config.yaml
n_layer: 9
d_model: 192
n_experts: 32
experts_per_token: 3
d_expert: 128
d_shared_expert: 128
activation: "clamped_swiglu"
moe_layers: [1, 2, 3, 4, 5, 6, 7, 8]
router_score: "sigmoid"
normalize_top_k: true
routed_scale: 1.0
balance_loss: 0.00146
balance_bias: true
init_std_router: 0.0365
lr_router: 0.000541
vocab_size: 16384
norm: "rmsnorm"
norm_eps: 1e-05
tie_embeddings: true
optimizer: "soap_variant"
lr: 0.00481
beta1: 0.95
beta2: 0.98
batch_tokens: [65536, 131072, 262144]
seq_len: 1024
train_tokens: 914800000
steps: 6220
dataset: "wikipedia_en"
Below are experts of layer 4 (counted from 0) of a mixture-of-experts language model. Rows are named router (the router's row for the expert), gate (a neuron's input weights, with its number), up (a neuron's input weights, with its number), down (a neuron's output weights, with its number) and show model dimensions 0-47. Each number is 500 + 25 x the weight over its row's rms, rounded and kept within 0 to 999. Numbers have three digits each.
After each expert's rows: a language model's description of what the expert responds to; "gets" lists some tokens that make up at least twice as much of what it gets as of all text. This comes from a sample of Wikipedia text that the model never trained on. Tokens count by the router's weight.

# expert 2
router:509493514536475526439492449540517510473490496512503505523500495490449520520507506516521514447491464477493502475479528491495521519507493494493541
gate5:465486497489482497470506466489523497505464503497517498438478491505511515539487506478525488416511479472533543497496510514470522481535495487494504
up5:529520489490519507513465441506488504476538488502522502471505497495452474514486502528486480536517494553523472463540497482482504529470549532478520
down5:465500450490527473475458519453517478484477545474438479547506502520510484493468469496481473557501483538502468489501497467566490439501502480474506
gate6:511463495522480461491538520523481483490490479476537483499512497552517520529518494544503509516518498511541494481501477525479469496500524508497544
up6:560481468531544521519490507518512464487485491468486535496496478544471494473554477489465467505475508523537454498512514464493515481524536474519522
down6:467515434485510476488511534502500481506462500478524504490498536486486501522501502467453499536517516510509485459510492449532455489493505508495490
gate7:546495473511478493523509499482479482520462502516524475503525530483456483548526472538500544524474495519486544489486503546551494497529523484533492
up7:546520485520491493516535494497499522511503541508545497487543528501496476517567472495519562499452501509525553498514470494521486520507523469489467
down7:509502513506484501525496477493491495540554548518455509500467483567477516485484478499445520484463509503517492491516514505493484500506458493513504
gate8:486510534504482496526510530548458524511515474490495559485526489514456499502511498471556530502502486475529513504526532515537496481525507513479554
up8:540536480512521520470493535520505465495523513478523464500463506507556548497498511481541507471488509490503530467569525505522504534506519492534514
down8:491502461498522517517523515480511491449507491520563518531523541500504463468475529501462498500518505473498525497558481502463509499542521486521520
gate9:503450512450502498509483553475485474484543546501480512521514504482527482528518480489479501482484484510504511479476490526509490499479503509544480
up9:460484495480533528520489550538522541421564553505520502519527533500501505484493480491542500523520497506490505445533474523478482524514425520521520
down9:521514508518510495533436449489497452493519524583496474470465485530461527487522501477483483500481505493542516526484480432499524509503501487480533
gate10:487532501521493530517521487517515511525487490509533483513500502516488505478515504499449510524507482509463452476523517521523504498510509484519515
up10:511512522510498557501511485556488505518514484527545473487499521501494487486509479493500484465498537498492466483520514527496486504505490469522506
down10:526486485518537498537470472486468504501521521501492494496544536500533467476527480497520486491476446530493486553495512506517499512485522504472491
gate11:471481502498504495494461516498505512530512486474506526434523470536499503517530482495536505463490499461500511557489471481529499475480544507500468
up11:510493535494495468476497536532506455508523489511504502452493495566500501496525475516489506471491528498522499479484562522521497478481517527521495
down11:538517465496523523546488444465483527548476487491483477503515493466480489480526506458516483473466526541474542555441467503490498502541493502490514
gate12:526472507456496468512514467485466474480508484510509481506525508509487530532484502462525486471493512477538485476475514469525456522524462518461505
up12:524523481462536510485520502509485525476495449476490502518506474477481448533522514511457503490506470522509487481482546464489487462489429484490495
down12:574487487473484479521517502485502451501479531538501482482514497452474531500513517517527486502507498532482456437528491503520471511495514519520511
gate13:509495510491516461471551513535503518524499520509529493500500542486475451539508497457519495521452516525519471490488498508491490447517532482520559
up13:561516540455476493532552463531495514520549477493522501469515509491557533443511478486508549514554499536547495495504518500481511512513509524483514
down13:496528496546501506501447478485481473471502490549498486525494512537471533470516482532493502533467484482477525513489501478522531481500507551536474
gate14:453450519528491517504514508490444487515493515459504512460486511473490501464491533498521516477476507471502511482522537449514449497544460531486471
up14:462480515552481515489537542508480446493501467468544505504479495481517526484516495515506505465480503481545500462526426503516468464538484503499481
down14:508492492525470516500507506535470501470528501502524563493537488481522460498510479506472500489478500530501493517492529512505546522487501508514442
Description: Digits and counts. Digit tokens inside numbers in infoboxes, tables and coordinates, plus count words like two, three, million, percent signs.
gets: "0", "5", "3", "4", "6", "7"

# expert 7
router:518505514513490558465499505481538513521501522530529485484500470502478493508508485491491470477526504415505467479512489501543525493466488495486529
gate0:536496486528497481478506539508508521496506508489499519474474440510457512504506499547495469504494538486471482495506505531466466509494476504524515
up0:493469543538499516510483486470492555538472501552450525523503535485491500497479464529464530480513490500477531517539469469464498523488510538504486
down0:509530487503474494483511475483479518534526497467482555509509556507522508491476463476483508510467488505517507511526516469498493466457512466524479
gate1:514502509512510532520508511485511494516489524489504505506495452530525487507501493437514452468508448455476489502518517518529468456494510540514467
up1:597537505489517516460452552486477533490508485509484515519511476490505477508499459450493491503510503477484505474454490518517471482487490558515465
down1:458515526488550458510466503470483490500556538509515534578495506491513485511519459498514527503481511502499510536502494498484523483492515483510481
gate2:525496497498462526508529516554506498480498466594474483524507536513453526508507434481486504541464488501494473499468528538531467487477507524541516
up2:506530516451474509517516499480483516497483530556429521465504515498482488486522490494518493539500540535524537509492511521503471523447533531503517
down2:485509487483509523520468512529481516497499532542535532468471495433514490499521466515529510523555503549462522473486492506484474496560551517492539
gate3:476503503518530492508542518458503573501526534493505503487468480514474494487491468501518466500495491539516456472458459492476452517450465487531450
up3:504472464521493525461516508464504536517491540485499497496452519542497535489487483484500519507497493520542508499480466473442493512482441498528463
down3:537489512490468515519495469514496465539508492506504489542484531510517507489474472500449511456537502511541464533499539496502491496484495512538494
gate4:471509439505452494484524494476484530490490462482471500519511493534450517505477482497532459480498483524471482508421489514537518478526525528515522
up4:501526459490489465489474510529500532549497532505504521545508513497480543559501461493479474518459500494552512503499473494530454476476484524490462
down4:506496525521516475508503447470505485486512511498486511504486521476475502474548509473487504533542525505503551447528474478525465480521524499516495
gate5:512546526462482527490532480517501507503456500533495489495522494549469519525448512506457522488549507426436510447513497502508539461503476518558478
up5:509503467517512474453520565498473495498493484475477489493516524491497512496465489513481444530501531462477477511499502485533505482493497529506483
down5:525484475480504493528487493472483470510497496515552487493479514495478492503508466513488499504489509514486431494479503478525499515503519508486525
gate6:513489508524490466498531500512479478485481482493500514460505515489498511509498497491500537504502502512490464446470499499521511507443518500514507
up6:507443486530508460482543500478475487466471499502464526467488546488498510492453475486547533520479520543452457491475488481538496523452522475517513
down6:538434486511544492509523450486494503502522490472546536514463506499487512470482477503504508532512561513451493534478477495478493468468523452485537
gate7:524487520439483506488498507460492490508490504506507498491468520552480513507467495486498443505496508498485503466528505479545504518526496477522511
up7:511485527460479486489462516482502480486500501482503493510494491533477484489494520516525442464528477504488486500512480496563515485535490456532531
down7:509495528478472519450467521504479467444521469526538491492468468491513507534511521516499448489500456471495490476513483521512527463513519484516501
gate8:478480486538481493446539488497517525527492507496509508506491504505446473498516476522471526533508525427536504512530493498521503468489477543502536
up8:496511520475497506446523433526550507487531495492479517509454487496462491513465499561472540539525533510565475486529499502519507505507483508503520
down8:513499456515546496487507461528514489495482522533491507525519500477518508460557482494509458502526472509531499496468520468449528521460523483476498
gate9:511500469522513486547531479457489498513534462495562451517515517498546487527510523508477479495540485463477546505470513513478488500473518467497484
up9:545544518468490482438493532494480511485514472502544497498493547485501505510498495519485539521531455473440522478467503528507485486495512533461496
down9:489507487505527461488521509454480516540497501512502473520461473462510554491475511465493531508476510521515458548486506542488506465536499529464504
Description: Table cells and birth years. Table separators after names or numbers in lists, digits of years, and the words after "born (year)", such as "is" and "),".
gets: " |", "9", "6", "8", "4", "7"

# expert 15
router:481448506466475531469514542473507512478493553489527560462512471481447464524532498485506482491511503508527500544486462475490540522483472487505510
gate0:488516504469532463505516478506521488486461518492468514516519507483475523480484507472503476501545501506489443462519544504538478488483504483491492
up0:483495518500505469464486503493522470520457472533502502464496479519547540515497505493483499471512526530499465516536524527535480520492488516493445
down0:479518506507513476494514457511471503533531545486494497457455483500540492540462509529457506514560469529472487504536483545516475509489483488488486
gate1:499533500502516549533436503545532512490468498497480490493504517473511458475490506474540486545493518512506473512515501530475472494486506459487465
up1:473499523462524494502478553518533513502507498529497500509480503457478463479509503499519504504499509519530483543538485523490479436496518466490489
down1:472467468497495438453510458470512483503441478488519496508489483463490502537516532476472525496501487538471506463498494593547512507546526520518468
gate2:527456526522517457496515513490484522528482517491519503467512474477491505475525461541519457533470509523477504499482506534488482505479522471498526
up2:547476487489489474485499509485455522510533474517488500493513517483495488493550475501482513526488494470491449494519537495483473488464486518509524
down2:481485552494498514488478497464488460554518499470508537508483515564480487493497468495482495484487500488492519478515459474486507491492521503491471
gate3:513486477504509493506516500521512516428493457491544520504487492473522569454500519525522481515456492522500534502486462497477496500542503462544502
up3:519497500510497484467520520484464456511507480532535468461520502480474541482500517523512458477489502547554555500534475513467489468492480466549493
down3:526520560501535468482461476507543511485459468453443473473455531509500486493548495488462500509497511530478504496538443485529506514480506518493504
gate4:530517481519535515475541547497500504474459495483481475482542477461558519516511528512495510463501476491468562515459487518488522483516476477474519
up4:505504508460478481463511553520544540529490540483518459468520529490532541494482484514493488464527509523520465577512516486501510534497492500490502
down4:489450483510547535470559519450531470547492512451485531527479471481518502481495462494476435474510526508467522494498501503499537495506505521486501
gate5:460476532510480475518492520551508484473506524508522500468502508474482495500509503490470495492517496500472485508459485504544549525509565476493494
up5:531504542494487503472505518500513439514489487500483484482515501528541449489559499510473490488495490517516502488496459537533555522474540443508485
down5:482523511567493545475484509458494489463493501465529495494526525501526486473501508528513526506526501509493507485494492519477508482531482472480476
gate6:481516444515468470452549475495494522508492524500510507452500477498441455490486495503479485482499484459504456482520474484462477440539467480502457
up6:502521482515476520468524492454486478512499494500508537477460500504456491509515492497490470467550493546499501479543499514458476452529471448518534
down6:502470499519541541508466501498485474512513456507517542487495495471469546482495490526471441530498503547491477490496513530520462505492520483469524
gate7:476499524530476501497545509479540483529468503468502494482485485540492502525522491500494497485505497479549477481504486532517524514472508530513451
up7:484480473500462484458522501510535481536509489498530542483488500508509509497504475560487505495523507528567474482466455503494491475487461498494515
down7:569447468497527542509498526510496497492528535527512513499506493530475496480494494519508486472507498569497493517517458506523559507459488512472493
gate8:490512479456502467522514508495455497542508551523493491524492492448531532481525501459476505490507514495519522501506488486536461500487519467521518
up8:485524468473500501523495473483498500499545463483516559478537507503480490507504487504487505541496488487506526536473525502482551498506462491494528
down8:472499521518516508510535523506478463483516473418509530493518477478447508522484486518476533486477503461502521493537500517503469561536506510535481
gate9:456506516506467481503489477499484500529459508508492508510509469480506487486486492472485525519479513505543436497501510495565486508507494463510522
up9:500502520540497460497536492522525539490468488507542530525492501488503506487466475508495516499485506540541474510489508516522475438470506485482522
down9:528467438477532475512484510537495512482509429548518465492508480510483515508485457514472495506530478524502512504458486494474467493474503494520481
Description: Articles and determiners. The, a, its, their and his after prepositions in prose, plus table pipes and section-heading markers at line starts.
gets: " the", "|", " The", " ", "-", "The"

# expert 9
router:470514526505538489507537493502482507487507491499512495520532471477499550512480502466500511467491486477478539531480439510516533509499485476520555
gate0:479502478495528540507510531548506532478485489528503508498513485483465488510538491426504530519461551510481507514536495457499491478506515488522483
up0:497497498511518547504506501504474538492524520492466495510500481478469529543522479487491515482524493515473487518511471516527511492496512490472471
down0:517478541496530512450474484532473501480525507503497472514503507519515521486503489501500495460507547514533529540513542514468488490494504478546476
gate1:516531543510483509473489530492491462488504498466548512495521481482477465508466521441522520506482509492462464507463488462500525544497497481515516
up1:526492520515494509498497529528475488479517510444500511469524482490495472537452525479522468544473498537542518516524482504521532499488495502486537
down1:546479507506509541466484432539488512505517451492522505494490523523521474467516504514551485537511528494488477535469530487480459498536474495515468
gate2:503477515447527494446536497504552519506472446509481530543524415517434504504478508552497534516473510486495481513485494528509494490488509465515502
up2:533496485461476527423506500517525491515457492500496558495512454515515475503472516472539484514482496478464533503492491515504469515522485505492535
down2:527494540544497521515476460542451471494509480483516482511478512536513519519522526492533479498483506499476477515495541508516488488511505503463541
gate3:523518464507510458475488536506505500503488517505549491539473449485498523476517484527508509500530508488507491490509523507439478495444506450486536
up3:506507510474474535489501454491487525449506505498506506525527492481486516471501503528488489448494516449506512494481518482484453477492467470490554
down3:479469529502506489510491481472452502527481471532499478533475471469479488478470505499512494482469520486505464435471507517459483484515515510478520
gate4:513536494510527501486492523504512463466500500505500475487537488481513505519526496483517520529506460466498514525517494471542502521496518531523521
up4:525479513501511504519523533488452520531508503501467514491544488504515541452532485493491492445536495486496508504470510478473548510470516529541485
down4:513487535482470456487481499505497556507461537477549489499495533515532519521520474513481537504501490489528494559516506553484511495514517526517499
gate5:494547505468463531515532491519494516504496503490505478492520511472512512506463507466506510451516520484474477466465465509518518497521525508476493
up5:492490517498500575475532514519507487517496518528477468543522485458515505563443478509518453450515487509500501496500495446504502516512508490489502
down5:494513512525534550510463503520503487480482484493450504512510532486487513474466464519511503550475483487513504496470546465489466492502498507487487
gate6:481551477540513531498554517469496494485472522469519520497498542439504504477476503466517506493479482466463529472522514497504498503535527509510457
up6:505560493498498445474563547511470500529473498508514502503470494495481459528494462468497484536537482509485504453509507505484503515519475520480469
down6:453499531452482476493483537486506494462467463501485502511519506488536474479437503484495547503509527500503508534490500457522571500484546519494481
gate7:483518518515499467471534521534508507482518483495468497506489449527473504498487520502476491457497494460499533531477512520466507515456486447484550
up7:553510504456463461490535493529545475505475523510476500511536475501540504510490547475515499458468513522486463524490467528484480506499512483471505
down7:478506547519471532498489514496491502513470520496473500517492547529486496480483529453550471494501550465492514479538510520509515500502538494508477
gate8:484467515489496511528535520522532516522469503513472506461493505521507461532475478512538485506499491460476494472548458531500505527532490480470482
up8:526494498476469500512486531507465496487502462489465485500482438464486475456525466492495471503442478495474479502510492482480510520497485532519534
down8:508474472512486548509543505470517460524519492526522501485464488525550503514529471510512542512457479554516474518510473497542535509462512481533518
gate9:540518513489474513512449479481518551468474469498528511518472478526488528511483506459524495527474470454496543470480449499473519441470504524500483
up9:486539484524464535501486535505483559462463517490496513518504504526519513479529496473481524502522497477462512474514510535464516489488490519476523
down9:490506461487510498494519470502520476498503457508508477520516516481483526510508513499510558561473472492517517484451459495539532507477531470486497
Description: Brackets and symbols. Opening parentheses, quotes and symbols like ′ or ^{ next to numbers, in tables, coordinates, phone codes and track listings.
gets: " (", "–", " \"", ".", ":", "/"

# expert 26
router:515551427496508517451543493507509503509529502501530498458480527517496513484475475473496517506492540469560445508492470490505530525494485491494509
gate0:509498515525494521494494494478494500551450536464506485528484521504503541492467532449503491548526511509495480490479517466486495519478488472472523
up0:506462481532482529507521496467508481471488482485545469430545489505495523497484530470504474519469497500504495541564483447484512474481517530476475
down0:513507486464486513541486480489475493540466466496467523518504496485497537480535503490490479463496507536461526509487498540540493506522509509505487
gate1:465512488537563504544396506490512552516510521470517471470514496514485512482489482553532493464517502472488473468491491477515470493496539477472480
up1:488489540485521512540430515499499531483476451484476496461525469524497472520488513508487507480496482487472516521484504501541465484470509437496520
down1:514519479481517523452482455516506503468469550524505513513459513486519496523546487512518466498513504505504468546495480529510532497525490454488492
gate2:543508482520497484494500500503508497536456495498524480440504492494459496501448534550508534524474519478544449490503523500481501514533461489459500
up2:462518514455508482510472467520474497456505491480542526500477462459479508496505474429497534499497513482527517528481497545550532468532490502561498
down2:522540499520466503508522499505508472527494527510512498464467499480489482506479500506509499518470503598503493487524464497497551510546522478480529
gate3:474472497508457490483508507473495506490493536503500501480524486515498537496454511473522502481504525520508478458498564455502484540500488499454496
up3:486494476523479542486542472512498518526497483509520498524496493507459519472497515528525485462522466488496472439539507475489499553487504460491465
down3:532488495458527467514408491503498484513524565506530498486520487503469507516475471500518497486479536490525470468482545493515537531480471471483516
gate4:478515465465484500533466478454500502520487506526502499471504549483506513498525503484501481523480492448531455527499517502513487532531490482502469
up4:507495509499479512535504468457511545504468510505507515519471473534520469559479480478506500514502524492473523492505505489502486528430492509500505
down4:516525492523508546488509525517512523486516493489479474510494483504519517510510479489464530471536526521526524464520489492474516453541547506506509
gate5:511494477526511523453532549485476531479461463493507483520533489448524514479486488551483523468542466492505493456493477523508478520474476496500522
up5:486460520511457551499505530460466499538467507475519544544530471461510521484501506565456499476498500485502467474463479527510470526512482465509503
down5:503447491480469518552484458512486506521512497486426488525505529466468547492476518470458493489500505455501498519471470481508476521531530511496512
gate6:519509488552499500513538547512499495528504475486502488527475502484571532541503487505510523489546507508495499496588483525524452504485472514545481
up6:488469499533493523454488474512477499475441454485526502545542515489481516503526521537556521485517517487443528476543510529530525503475546516504556
down6:475500506466461516519500581467516556498486475505522520492500461523485567497487494462488484506467532535435514515473514500510455529472470516487518
gate7:465499521504504516457511504502486491573493541471542485474487479543509490506514519508541457476470481535530490476495518502449494532467488533431478
up7:489525562510528518504477541515513490530522561485529529496492491571509508501516489493523495524507508509530500469509523467469473557455482510549493
down7:500528455489496509529476499562513458499471509514516482494527503521509498486499495487495512430499480531500537537503521522497462517482490513503505
gate8:482513532466499525505473504468535532495544557488483543485484519501479432527490489508484489462549464512537526486526504460469521499497470505477472
up8:474488489465514480498500482492495518486512533502488516480492529513487500429494440485471444482459475538538481475528498514485495477500495524475509
down8:454468533483494517522455563490496484492477465503474497534483502494509524529463484498461490511497544534470499480472506504471497467503538514456495
gate9:488506488525514490531508449433493537479529491493530530505504480512525484519486448525534493480502516501478445505495517478544515516452539532500500
up9:537528507446495528503484525496501482542489514474517485509515492514556496480528474535466483527501526487444454469491481474475522466516503501495486
down9:496474548465501493523542518462524483492514463509501496527485467462464526478473476524504560500457485536498520473489519497500490501487509524498475
Description: Prepositions after verbs. Prepositions such as in, of, on, for, with, after, and some verbs like hit, kill, in narrative prose before noun phrases.
gets: " in", " of", " on", " for", " as", " at"

# expert 0
router:519478448477510500493512455519554527507470546519538490495509524496529482529487499499505509515474509508533525488487555493467487528493477480509547
gate0:524541479537539532508480503505524552508435513511522496494540507519514460486483482490524487490479534515527511500515450501501479477528525483531492
up0:476509484466561530471502520489494545490506515481535460512495524507544519462467503501491464512490521497479494477527475503505507499534568472513505
down0:494508515509526461504466547507473461523513487501461486521495518519449527459519480509479508502528511509497541486501519488511510480498495487512476
gate1:514466508476500520535533473481493474496507514533465535479509511525482515488490469504503515476490498486511503467449486490521530497525493467480505
up1:506482506502478488497519466483501479512520510487515494471496502521519506528528468527541498500485491471519487501482522532518536518486469466509495
down1:511539485516462469512460509493474498493502527511543519497454517483514528497520514491460488499508457513484496513537503465490486477480513503540532
gate2:476492509483528485498482542464499517470468542507530508515499466501538495546490497459470484536493532469499475490491571490533469515508510525478516
up2:481544535511525533531478506483499518460519513463493471531480509502528503537524480530486467480506487486509486505515493494493495522532513509504545
down2:481497513494460508542469487568501496520535515509477535526516503524477551497524490517486487448536497541494503509505462518482517494536499546464526
gate3:531559488483549522556520486481513485501494502489510551456537442523499513473506516467510483538490492451495510496445482508511502476472514506541508
up3:528515434523497508525493538524530492521524497490473536470508454547499481526526505466485448538531524496535503477495488474496558521479491501501488
down3:538502512507528479500474482479476463498475454510477469492488533537491489476524523531479468499442509499497516491485494506521536533476501490518527
gate4:520463473509509467489501532465523505561501479520494503506565495484503475512506512518508485472490494491512543508515479482498524502464465466496495
up4:494483497522491455475494561476531515469495495517479518477526497472524489498513531528510505484489526520513525501494474527498538527499485468503486
down4:501500506511509523473489502500506561481505495480537492469467510505517496476471461512485527468507504525455537512483490452463485478500569523472488
gate5:467476491478513507508479504474510522534492521541542541525494498481512540480495482508532522525541493508498538518515514513505493534481540504522502
up5:450453491499480464525520525482485540524520515492527505542485506501530534503478492502555537529547509502543551507541491509516496509443533502533509
down5:539492477489495491462460430495481502504536464449485502517477485492546444514508520500486527467515492502529540482508480535475534471493516495484494
gate6:524485464499506494537518531538479502506483495494514465540519496526492503505517489487506483507577500495477481502496519498496455523472548517480528
up6:491463451511495490558473497520487496525478505498513496530536464544530493506514486472509498509497487498460534496499510489479479532495522501506490
down6:480433496486486504505547448484526445517495511497504491484538529507529491466484487558495517504419508505499548469512482456503478518496479516460520
gate7:479493499520492528506529446496456530495531483546528501464521481480475509468513501524522514499512451470497506536493496488469546513506513484494496
up7:510494508488533518513510458479465560484518496509514520514511474514486489450494477467514502505505468496494524513533483490511556508515500491500482
down7:515511478500489458489495520519497512541505521502485525474504458454506488459497492529534473501466480506462487507522473499551564448476435466513497
gate8:501501503440495541496470463510485511486498450515513507516500526497470500492509545523520505506507495501488500491509509495515522524467483476485497
up8:459479476554509533493518507482511502515539487530515484479534492440496479527517487504511530499481483493506502442522539525494461494551506479509503
down8:523552529522509507510502517486494491504467521479495480462511492470467502492472501495482498499498509467477526502484536504527440469506529460506451
gate9:533471495476534510525566507510481476485466508500478491496501476522501532526507495466535519441474489468526502460496516472508446545498509508475476
up9:479492506495547457526503492503523495544492507527497487460469513490541494525466495457542475473466481508499499499567548494534498546510512500528533
down9:532471522498462536561485490485509468480482480481533521489499496512545504494486513492496516493498519487465536487510466489498506460480508469473575
Description: Coordinating conjunctions, commas. Clause and list joiners in running prose, mainly and, commas, or, but, plus relative who and which.
gets: " and", ",", " or", ";", " to", " but"

# expert 8
router:461488468499469555456528498490483525478505521517506482498493453498516471495468484446502518473505515536500484500520513472517528483483509499474498
gate0:484495495492458515541502515506478484497487485506535492512513517542535519466546529468513498430551508497467513498514523514448517512473502510508490
up0:512472506486455562513439510498484469500472479459504471496463503492563502477499524480521509480518456537487486483486502486489487513517496508462495
down0:519465484541507520509408453468511507494481521464461502464484493478499508463525515472496507484529468493512487536508528512500508516527506491477464
gate1:473455471476485518499493501450563493505498485514521477504511490513548521462468507501507479496482504532504550470484521497513528460503501539490486
up1:524477502449498494531479536463514491530496523526474484497510486542500524480475550522478482556475497529486513515548481485525484470486495483472493
down1:520478517536508463477475522488480525483513520522487506532512521493514439519523500507531484511505463564481528534481471540476509531491509494502480
gate2:498485486516479522473497476509481510544505536511503529517490474489517499465525477487536477495494515453487499514482536474491538500542497492500509
up2:518475528488498495451502478496468547488480494520512541491517476557514518495483439496521502511518490467527467486487514496517498520513502469499511
down2:451566440479527510460495492476538525487485503506496482483513527478513474475495463543499484438506466516438517508481572497496515502492453531555504
gate3:531484474533501512522494519480516486442527454496502526496484485444493511524489509497525479506524516485500498507502496511526472510502512460524474
up3:496500464520491497489461523504488524472485501535524495507524508483506467495515493485559516553471471511536525525484467498533488490530505525501498
down3:441496472514535521494495501464533496454484478522499508453460508513494529510463507525510494497504485532483509527522509496492447526493454513499472
gate4:445516471516493558526482497470509512447547517488529499503505501482480507462491496520515518550505476486493455501486506476490482477489531481492526
up4:469529501509488557525516458476491466498484462498480528535503514449497537507492463484552478531515502471482487433520489500461476489510490516494496
down4:534516505485527490497464469528530482477514490543468501487519494499496482518532527500521498503501566499494537541471553520506539511527515506527501
gate5:516493521523456509523574491485492473465508499472499465500484489545446473517453519463476472504480500528511511492515495502528504491517544452521520
up5:486512513500510547437504459542544506462495492567483510498467481531500506509498513506481455496464473471522498490496546490487474493516530478505457
down5:527447533481517448472476564522554495472510473481491508499489488500470509471492503467546542540485481469529475511520518498497474466481468473496466
gate6:499448531475464489431530516504440483497480496499474526505500532498529502457508503463493509512501479486474494524531534510508532509510540531519510
up6:486484480489534529481511497447439559524522490499455478486519481512472497510532482503533495456544479477505539473516496480549470477484526499505532
down6:483498483483477527490569518514460529512504448524506462505487524528501524486496485525510512553466479488515478496499530520474459555460513513529478
gate7:496469450523503487553530514480486522492505483508464461544507497524513496513484481520510513467482456492552495535485483474473518521511501495471432
up7:484528438501525493520504539494484525455515460466518510523505459515502493524532482519479490440466489483475500488475475493524503494479526472520485
down7:510515487527547542517536530534490483464535497526500538509499553510539485535514496465514476490503472473488487505485530489554495522512454493492494
gate8:514495456443502497504477500542513469531497483473544513498519497495495472513519479494495543542474502509536513471531529505472474531452564468533506
up8:531466473471484521498501502520539499531480494509501477481512503486514499504508477510482476527493476507515489461488508485499473563515533506534500
down8:535446482522497484485474476512505503513525531510497517460461462497492510521538503482486480493544536496493498529485553443461503536521527483506466
gate9:513487478508519472519495540467450498531541508499496479479521535501513512483468477500572497528526493543492519459514478468483488513499537515529523
up9:513519452488498479477538499499528534534481486517506511482478499507492458560496507514483540548562494478483485503506499514510517476498497547482494
down9:455531464457564484477487529444467491507516485489526534483484492532493505491489482520504534472456495491546524517528535506523471515482496490488471
Description: Articles and pronouns. Function words in running prose such as a, the, that, his, it, which, mostly after a verb or preposition in narrative text.
gets: " a", " that", " the", " to", " an", " his"

# expert 11
router:507493479484479546507510505539526499523488499518486551491528509458474506543519479480478476562508484483509446507461504483478479493511519499516495
gate5:484488484504494568485509479499516507516490510509485512507539530510476487528484535480488503483518494482550523470501492509498518525482474494504501
up5:509508487528523488510525459495500543491464485496516471489539512514477514489457543480496498490530509521535532461514517503470507492505501514510500
down5:478487460466498454474524495477556489495490505503513493503484496459502528511483482512466485471493447518519485492514497499496472455525541541562532
gate6:482478504479491505542517469508462524565482469496526501503512492523502506489495469461537445477501478496500479515519508474523496503497503555536535
up6:487492483523512495517528510478487469496484488517474485492462531506493480504492531499530454484504503489525473529502524502495504488501504513518488
down6:511499520498491511489499513518512498542516503469520490532528481523473468491485512470510519505506518503480469510502496494508495517467555502477471
gate7:476466479495496570444497481476486504492484461511507456538521517515487485539500502508470530499469491492528515502522545471535496508478543497566533
up7:496488501465518533521545516505524473514475479508470456517464510515511500529521552515504491472540514510533465476544546542492513527489529490488493
down7:467498471523494513490534498505485479501471494467532476468495513510450491482482475478530556546491494453475499517491487492475501485448491490533533
gate8:499481491533483495485494514522516502505447497504513467555515526538501532518468488423506538500538495525513486517503531463499457513509515497511501
up8:498476494492500530473498458510492490500488480515484477509508523517502490559493543472487491485543518531516478513515490479500512473499534512472480
down8:504481498501482512546524495505482441453539512519488526478475474523473524486490493543479551550459512510487467498500513489497495510511508477502488
gate9:512496503443485518530567506534486511483487531520472501469482499510486490469455524547497507510503481479506491480482464474483486496534543497493477
up9:505453508452489532568531511491520524506521529489446504450520531518501493450523502520493497502501517496502504480495477486515517492517501489506497
down9:504503501552489554500494563483496549521563520542547482496518464476521465526502448476494491515493475521518525530500472509491512526500487487475503
gate10:505497475501496490466471491506517516492470460482503525531465486501490541515498493529470507506458502534543503461473542522507519511493455461499525
up10:493440472457493513492509545505505488504533526481516510515514554454506482499464520513536489538455530503553501492513492500529496484460495525474493
down10:519485508495486532511479506517462508493454465542476490485514511486531493477498482510534524529508508522454423506482450470495500481455477472488506
gate11:473476494528499521508545497508462518546537440524507494494536519538469515541545488506478500478517489496480467484493470491490495517493517514526495
up11:474530508500499502524526487519483493519496508484511482530479541554500501502498497511489527463465508463534432490504470464480491543508521476550514
down11:484527481510515482493516472487550498521471507485471550477493506536508524507521466471527519517516541527471504505547508541484516550534513497521468
gate12:478466525498528538449499472515559512531480479505533503496485518514527505484499486501503492517464493485535512519500505517489550436502491463492468
up12:522496509460511512468522494472495507481505505531470512507494532511535509491505480532501499531476522506474488462520497471510485466474537525508528
down12:489468498517502490475566486501473507531484509534506466484485495512465550480488489532524469497493520522525534476488478505527538519500466482498502
gate13:498499473477507459532497501480495496513452506476499509504522498493532494523501489440493501525504494459511478509531496525514485546489501536501498
up13:491497528472485478465496498482532519520511504495481487511477482512518492482500504488536528490485449509459455518534485531502480493503489535466494
down13:499462517512515508474532514505509462534552512526471496477539473513496506514534490525489465510485426453543481459511508503502507504529533476490484
gate14:491482527493532499457506520522537506509489507498494578466478496513513482559502505466479511495493479484509508497478515481557449517483484506499504
up14:488491519496522476513463484491540543509496507454469537481489438465485484453488487457521495521484490494510512509493478499511535523502443477494518
down14:524528489491521474493491534546519497496449536529529545488533490494487458498472462470480494445481505470487482484429482518522516478516517497510473
Description: Infobox and table structure. Field labels, table pipes, colons and section markers in infoboxes, lists and tables, e.g. Country:, College:, ==See also==.
gets: ":", "-", "|", "==", " a", " \""